Weights of a small mixture-of-experts language model, trained from scratch on English Wikipedia: width 320.
Below are experts of layer 7 (counted from 0) of a mixture-of-experts language model. Rows are named router (the router's row for the expert), gate (a neuron's input weights, with its number), up (a neuron's input weights, with its number) and show model dimensions 80-119. Each number is 500 + 40 x the weight over its row's rms, rounded and kept within 0 to 999. Numbers have three digits each.
Before each expert's rows: "mostly gets" lists some tokens that are sent to it at least half of the time; "gets" lists some tokens that make up at least twice as much of what it gets as of all text. This comes from a sample of Wikipedia text that the model never trained on. Tokens count by the router's weight.

# expert 10
mostly gets: " this", " It", " This", " game", "″", "\\"
gets: "\n", ")", "s", " this", " It", " it"
router:435503529500494459534508522543549478457586458522526506490513536508497516522543488529504512466488459508540496460543443472
gate0:523492491488495592499485463485558526515462536432534501521570528485458439526461438474510469484542577512501477488496544491
up0:411489420493473561536431521560477502435492471506528457520473458445489515517473479579466428479506492486501526521461467476
gate1:510509474524483453502501544485551505537520473474510503530505520464553486511490502532512525462485527497499521514557504440
up1:530578554457517500496582495513501440563487523543521572461457481603501447506592561479528477539577547496586530501529494450
gate2:541500568523423524477442529513409507504485569532520441457554482491469536479466503510455486485498493499496519500469518434
up2:399489507491519500423493531470471470510487461521516447478507463518534504462478485467469459463471568467581445543553458518
gate3:526508615550428540432511536504436530518492486491503498534537506556509480506443471473540517468539476535519553530502504494
up3:487537451449567482540518551500531475479560514454450451515487472459535509514522513495482484480432531495569496568580474551
gate4:514467489594432413423588492459458430567471473455535465523547495512413413572533489553515501455441535527471456548533489460
up4:508429535470511515479463575437517442497541535533524409559498470488506478510515558482557449428456523521552492519525534530
gate5:531508482441435493487515482542505534574493525545456501524549528478515477473445452514506519503488535478468474518512620445
up5:512534505525500442463521510463549490474409464478509499459492462493543469530481470469507520428570461458483454498457520474
gate6:478510454561496428439502496465510445459509492469518482422521508563456510505492509465475519479543466523540512431553543518
up6:504476571509467504475504497490534482477532540486460503550513569520436531464547485531476366479539468557450466602463555453
gate7:520486558567504446471451495527523450474515436450513509534508432497454509470496466429526602435472582552550545502539557495
up7:504504412498527482503459379507532544553541515422505488506467472435540534470498475499451454511469448481491479472495481421
gate8:480477489526490466465485511472598585487435556512452433467546460549494489490445450452511507504455491556501552530442507493
up8:561476491500522433534534534493395510420517509417509520482465478483453485580478550496536490512457535468473506482533471551
gate9:494518612460495437537491483477525539499508517498503518476560475521517568544529464503488571539523475583505482445528497439
up9:417482485517491485480562581433520475541471492539509487515522479552504501445552513455500547451485469526573434501508489436
gate10:503468548539362504515459441462519565476497488488457471477514528511479516490422492469545508471514497530496495563455509423
up10:500492448548485526438528497550559473494488470501525491501442557515508459580424559483472481475507478487466499476486587519
gate11:493439597503444507530515501509548492494546520463508420436578519535388455477472466495530460450552515480479503499514528406
up11:472529483470574507431529616506474502504484492520558490521507458499530473410479498515481506534581505524498447509462530555
gate12:475463503549475462498467540464538533508496538503450501470519505501348485510533453473452469547508579517468488493531539497
up12:502539516459475530509539450485522520556554475496549475434523450460530436482477474541421543541582485471522449553482523545
gate13:505433437524534541537486502506517528518467552414487503439540545608536459496511532510507483460527527506499507545504520451
up13:482501510477490464586435540478480547470529441425462607484505479526573574488463544513568471462529490496552551470507505552
gate14:468502517524420465496543480491577507505529445511461513518509532512461539466511542530528530447436516469445505535499481380
up14:515471501484512548478516476564515450496532514423522543522461499516448478487510546483545579466546581522489407427491526458
gate15:484489499468545507477542512492547468515464535511540475525500514497479504434455495396536503469511544481392508523505518485
up15:592464519520516557501544555550554497476510552440501449510479487479462489512502535469508475492514493524497453417506513497
gate16:527446530484419522455565472494502504530533445454502509500566397506501562497516471428525563461493529524461530485562526442
up16:528448543502432485497485570539540493534483487537498471403527469580499436515527531479507544532511451462456512462524496458
gate17:517547465546452493495528487517540519535574519487496466497564561536468442475444465500541543524487514453500561504483529422
up17:484493510529530613486462556489477539514432589466497502525482441578520540486511530384471532526500463473475416506511515518
gate18:485448454581457538495529569446488590552456508473483462504538460517513471505436491510589555490425516481511491575444533517
up18:498416530520469448467477484471536542485483494470417487551501521470512602536465498530521472508439453535477544568500486546
gate19:496499528505473484436507491506521495521504529522505473547568520491464554441540474532433468505529511575488469492532523450
up19:458488559411442491452502516576507461521509528505515580476545463519446450502482537585434513473526445475438484425515480440
gate20:444496476505521492408574439497490537511470494461484481520561500466484522456471508419449524463508585552543538495541530425
up20:510539503512523569497458545510525452472550488454514540475535555460408565559533482548552538578479614507489523488445515537
gate21:475526559528469390474500518567461498459504525460484507518504523493469406507533456531487510442426573509491484543615483488
up21:546498516526492596493493431527488478488492488503485516502413473495487543542553550505463564555420446539523487482430466488
gate22:529533490473516450466424512506444481536490532483485447582541476539515455505443477546504566495441475514438486515558524495
up22:508577561472551519574581480501517451468510482529554545504457513440524444546468480492549512443487537485546497444503505510
gate23:464489545496530458475470541457543596517465528490531488510522543566454495481564448444449497465510503534548492496598510468
up23:461475550467477517564508449527486514519508470463563435507541534486459419552485490434438429460483535503524535540495515586
gate24:543491517533429495528450486475398505455528564466459491541530446479505520454481446511518482488513545430594527506576565452
up24:467472475486469452543414455501509582508479482449431485557486453520555516463467440458551536466487456475540481474452512449
gate25:548497544466375476483508598427507478511452508572490410551521481537509482494523478459465507510465477492450571467492531489
up25:463456465532558499496447549497438516493423519492451507495496511484591452561564487491575558518497479484532513466497473489
gate26:474480605562409513538433487487560501493525454474464433552520522511470458487504454433512508448516570530494460536522563490
up26:567498473524489461509383415479462551501522550490464454490480530407511508519475493419532610506451425448440503452476510524
gate27:510450478522439479472475511489525526419496487446468391503533529505507477495486475481559438490450468536514537518537524454
up27:463497552537569511450535518492550384484517504437560564561510512477414556466563507592533499519452543532523500501525502480
gate28:543499553576452494422555458532524453438477457421474518531563513520502534477540489551486539478462505528454549519548527485
up28:481416596464479451509562590534525456492560478464472473495509525457535461603511518526497479440495509486451499547496538509
gate29:445487491493499475485507546448559557486442547478480475581542500503488508505472497475572461584446505545496509550526492449
up29:438532513511433457488521539482523528567520445543506526528497437564578506480424462507589497457499511489531497462528502510
gate30:505414545450537472518476493524517562464512545472451446490503509499472556440491531529497560582423472539473381520513499483
up30:466453427469495470531561428511559532497497527509461517506474473450504573509508585476500446494557525536480483456448492533
gate31:482507509541493463574484408490489487504477521490524477509534450511463499544511445476469512489449478577483472530501510458
up31:477483534535500479452432480540445470412483485490421484511571513535424536499435502430392536557492549569500534498544454493
gate32:548450555516507488456530451457466560470503539518470447470539515526499520501542488494475546526502467437463549511522480502
up32:440486452503450544534558513478551491511488450537579529537456520514553499532524495535461408535519441449528582522502502424
gate33:517477527509444460515474439488509560506493424494452464513546514576492517523479492482544513437492494518540536528516457500
up33:542478465509499573500491437513522534490518457494491425534552529500576527536475435500593528437426488557501506481506525511
gate34:544480497521484428473484526519532533457511463507489400467538454506374488505448476519459512478513542556517556526502503441
up34:503456431556515479458520477562460470487550524454482499431514490501439571501594500507503501445533452455504487537522522452
gate35:475479574544443410478541464485522517502475467530488400499564491527415466495462470452512512422456482450548549449494559424
up35:491532452514439535507504528507488488492533493442470580519420511494574534536527511566516458620512449526497454529539478500
gate36:474518611514489507473507517544497424445577458461541490500542511535393449522452462504518495488525581446470543546514559451
up36:463525484505492472563487535504432525547474503604532532520559537451467469533581531445452472547567570523481509529510448506
gate37:485497490542498568478544543553447494521555581526576436510491483502464435488459503564475476457547617505501401499583535500
up37:512505496479476491468483481438508550578431456478505501424460479581458519482462470553488541519527407527523437479524508462
gate38:568486511538418471508503493556441553442466522427504461482509529492509478422462456525490466480548525493442507459460575427
up38:494559491505588520536483496534479546484531486468387464467547513501479449528515500504515469482500493385497466560550505472
gate39:559591471558456481499507467474485536540527476431470398523513463513436541588515432567477488566491462501508457554520479520
up39:473481516459501524591483549553496490542554542550453474511491532463511468547483535556463509573550505443644461556483452526
gate40:515475521548441531498476507510479528462473508437455465560562584500575538481477486442528451483438554519506514508555545497
up40:496506538559468569503526487515519505512436541533454455460508538453509502530520464495497371520486531536541424519493500527
gate41:550459554463522486459476503534484520524494501533431483503561527494532539561495491524572447538458492494499456548540481496
up41:604557424526485508498470521444460531511554500447468465540523497425481445404507408519565519459499536476452501518575472472
gate42:500451570511412517565487497456557456435514482509461452568596486481418496453514494502551517451456471480553530540523501434
up42:456540436498451506515574543476491485523477436474580486456513479545526419525475531474477460451521470465445589534553513533
gate43:529518476555417510491452445526509507418620513427452492480564501504501498487488518500466524516491553520465471559579493453
up43:469534513462551518440475501544481508493570464457501557524573534518431533509526483501503598474497558434522487550554562477
gate44:537507475533480539530457548468565527443494537452488497460515517494465483482478500494487511537497512458474527534536526457
up44:437527505599521527507440459493529568448532503396504514502487502489419471527507467458451459457532617456495518487479568478
gate45:480496519504548489473573577472455524556523520479461506491561445544480502483452506431453523505481438489499487482522544475
up45:511458464461543458499527475498464533491561544495430473459527477515468530449494445479445527547609571476505514489510508511
gate46:499462505489512461503509540584581466482514513436482552545549451504363568491510482509483527456473525480459560522492515490
up46:524544626501514501546532431464536498587521522514489435482486541484477488546551503563592498532515488524523442491594517518
gate47:506494496537468542518467534549501536407474524496459497448522511581520501521516460435514464510530603442485498484592540506
up47:499517558461535525508393502548511536514449563496519509491514478484533452526478473508474514516495480487514502474480503525
gate48:556452577593451416489452547475545501529509454563458457484523506440418541472448472542543504531469434488469521527461558547
up48:554458531484486543471491515453486490539533508467523482538503534423423410536499483468437500497393529536515519500527477512
gate49:486485484456468468529452456529547535475482510434414433481564515532495471486515498484445497524471495509524487482511515474
up49:500470467425434480451483469541520520469547499503507440514480451417530484576476505575519475498509504533551463535532424477
gate50:535486544529380472541454503524558471432501494448419484495584524517472475451527492542485472498504445548436554515501556502
up50:561490481560454501583456482532509475484501478515415436450540430508446433527532490485548488484555501458465539521460506506
gate51:503494531524501449490515526459539557496525585508502540565532549451482502481506457495545527415520543443427483462530541428
up51:558510464485543441504462515478445495535556510519490469534518441541457483462482469486588543487567521518553508414483481519
gate52:427442513526390484491497485555546522431502477501407515519542532504490463497440431418514483511413486556551532553508467483
up52:500544512568513550485463557470474431561446458459481427510512568515453474479500465507453499504522501545541451437471567493
gate53:510493539455517474500562535528515453460547504509513481532520533458454447471550527475493484445526573587492462491542470450
up53:519536504529566466559481433557493518500515491535506487528518615469529439504471450462512527615483429464539422525496500484
gate54:433487499491500433426556508476536498446549419483471522477593517523380486483462436459439440550480515364476558537512543495
up54:556545451514498489435537514481483498483440463483473502537459536492489464448457550585521508564552513452643445460528502443
gate55:543470551487509421495516505423461567523504485502444506540587578467470508531514448499435445488477518415489461506638483421
up55:460486507494505515510453504488555528573425473510528522441489464565499456496507513464500504566515526517492472527512496393
gate56:479476538446516445447530501475527567544491472515463489612532473488558587515490496380503479540453512520547530474555520505
up56:522457477519504506475482503566531466472512484474447494531539546529475520483501467478534478419489504502534449550560513555
gate57:463505511565569511488546575498512473467506499427582503434509521454486449481481454505505473467531606503476462468566491497
up57:509474558485503502464483474392467467486445520475517545533505451502501440454556465571577581519433525498533419561552475497
gate58:597468539525519490530503507562478519544464436467488476399535456483492424530505459505458515482483519479484573583506466497
up58:476495562416546478457505543446510501485494506492523551534523562529530518498538439506456512494555471536367499458494468528
gate59:486495519577476511488515504413549528487574508509486448494510531506565553437500514462492552468485464508486465536519569446
up59:574576557492542530485422466474508570535519500523509533483491526553528450442535437523514532528531531524532443529428396488
gate60:487514482532480437494408536528445510484503534474475489542538493547525545493540487501479490524486493451530492535549505490
up60:453495481365555558525533505509562475508544433427488468417491536407451509472492528468489423501520477534480523541512494519
gate61:492476493506509453504430477488526550454469523438497463436507460573447480438451480447495511555522541512528467503470594465
up61:468499502529505427490472501476489517464458459500493486483499404495465488527457475457529505468488495485454504538532479480
gate62:466489531543498483503503485431595533529548460475469428528517442471463568474515439410492539447520490531504556475542506452
up62:532491513561465502479467565487504516501532471480470531501491461488540501495466438455461514458501405576438464538557472488
gate63:532509510581414518521432444510470565496533563480502430565533559484491470460540498502523474524526475515520490492515534444
up63:512479501437476499453523498439482489534585535440514505512510531475478477558475426540455440580512545534507472462507425465
gate64:542546493504522548463499534530531482404495553473508491550605490482466475558442461514525509468449552559455549529503521485
up64:527499489514463525531565544485511414518485487503532510476506500458483546579508516450474489500500506487432526538516490501
gate65:508449499535486518501476528523426530509439527504449549491536526519537519535495426487544534481493480494403509521556504510
up65:526495463574479498421490441578478539524524457529480446490482476464508544494471478440499522479516500492451490500487502511
gate66:517550505567411499498431479537507522442517458443453453519561476556434607453395478448510465518493522476500557481493553433
up66:512546507464478497484424522523488500497567523451444420481531505540467491427431521508458514526478517453536522540541533409
gate67:470467484523471449483473468461543512475544545454488497552492455523518530424410430427526497450465594440557537545609516435
up67:430514457522557514492548493519515425564514482454538500510531466546544455479477454485534523501530499467459478513574576539
gate68:568509441523464409508523458510513514485547518517524428573563492494434490547506490541531429453430515505449523570533477513
up68:505522464573412517449475510526497529423485490533489518505499499577421500436493547500538467456538507505528530455524425490
gate69:516443585509544503501525505493453458502502491401495464437564512489443479527489428479511499532537519519467515514592508482
up69:449458511545442452533500553457445438426529521464480457557493453451461486469498512456489538518463472498449451507527486512
gate70:455539502553499440491459473479495476428564545539500482545507569526471532505529503461527562439459539473452470461517487509
up70:472506570527422552559497559534514498525543504511528536504471525439407529492541555530445471506425510462550447419459558519
gate71:491491449550490427474516494431508502484513477484491461475530451485506495479542455420470492484517509511529536525493499496
up71:531497486488531596520526456598441515495544542585535512447445491462509486493551493506486458496510574420503471526511428544
gate72:487470486446519486501508540456459469409527521506575468518571453541405469500438511493515406514499567512480434486493542491
up72:541531501507468476498486494472511473483514524417467450445552506502563443469506489553563497500526474453549498495540572481
gate73:536393594489417437461550509516505490513472553469429494504541525511496438481538409504431500573502478465484482479561588475
up73:472522501537531466486601509523468502472483483464466475492510549463483474586515463559491510520488522459449471497527544562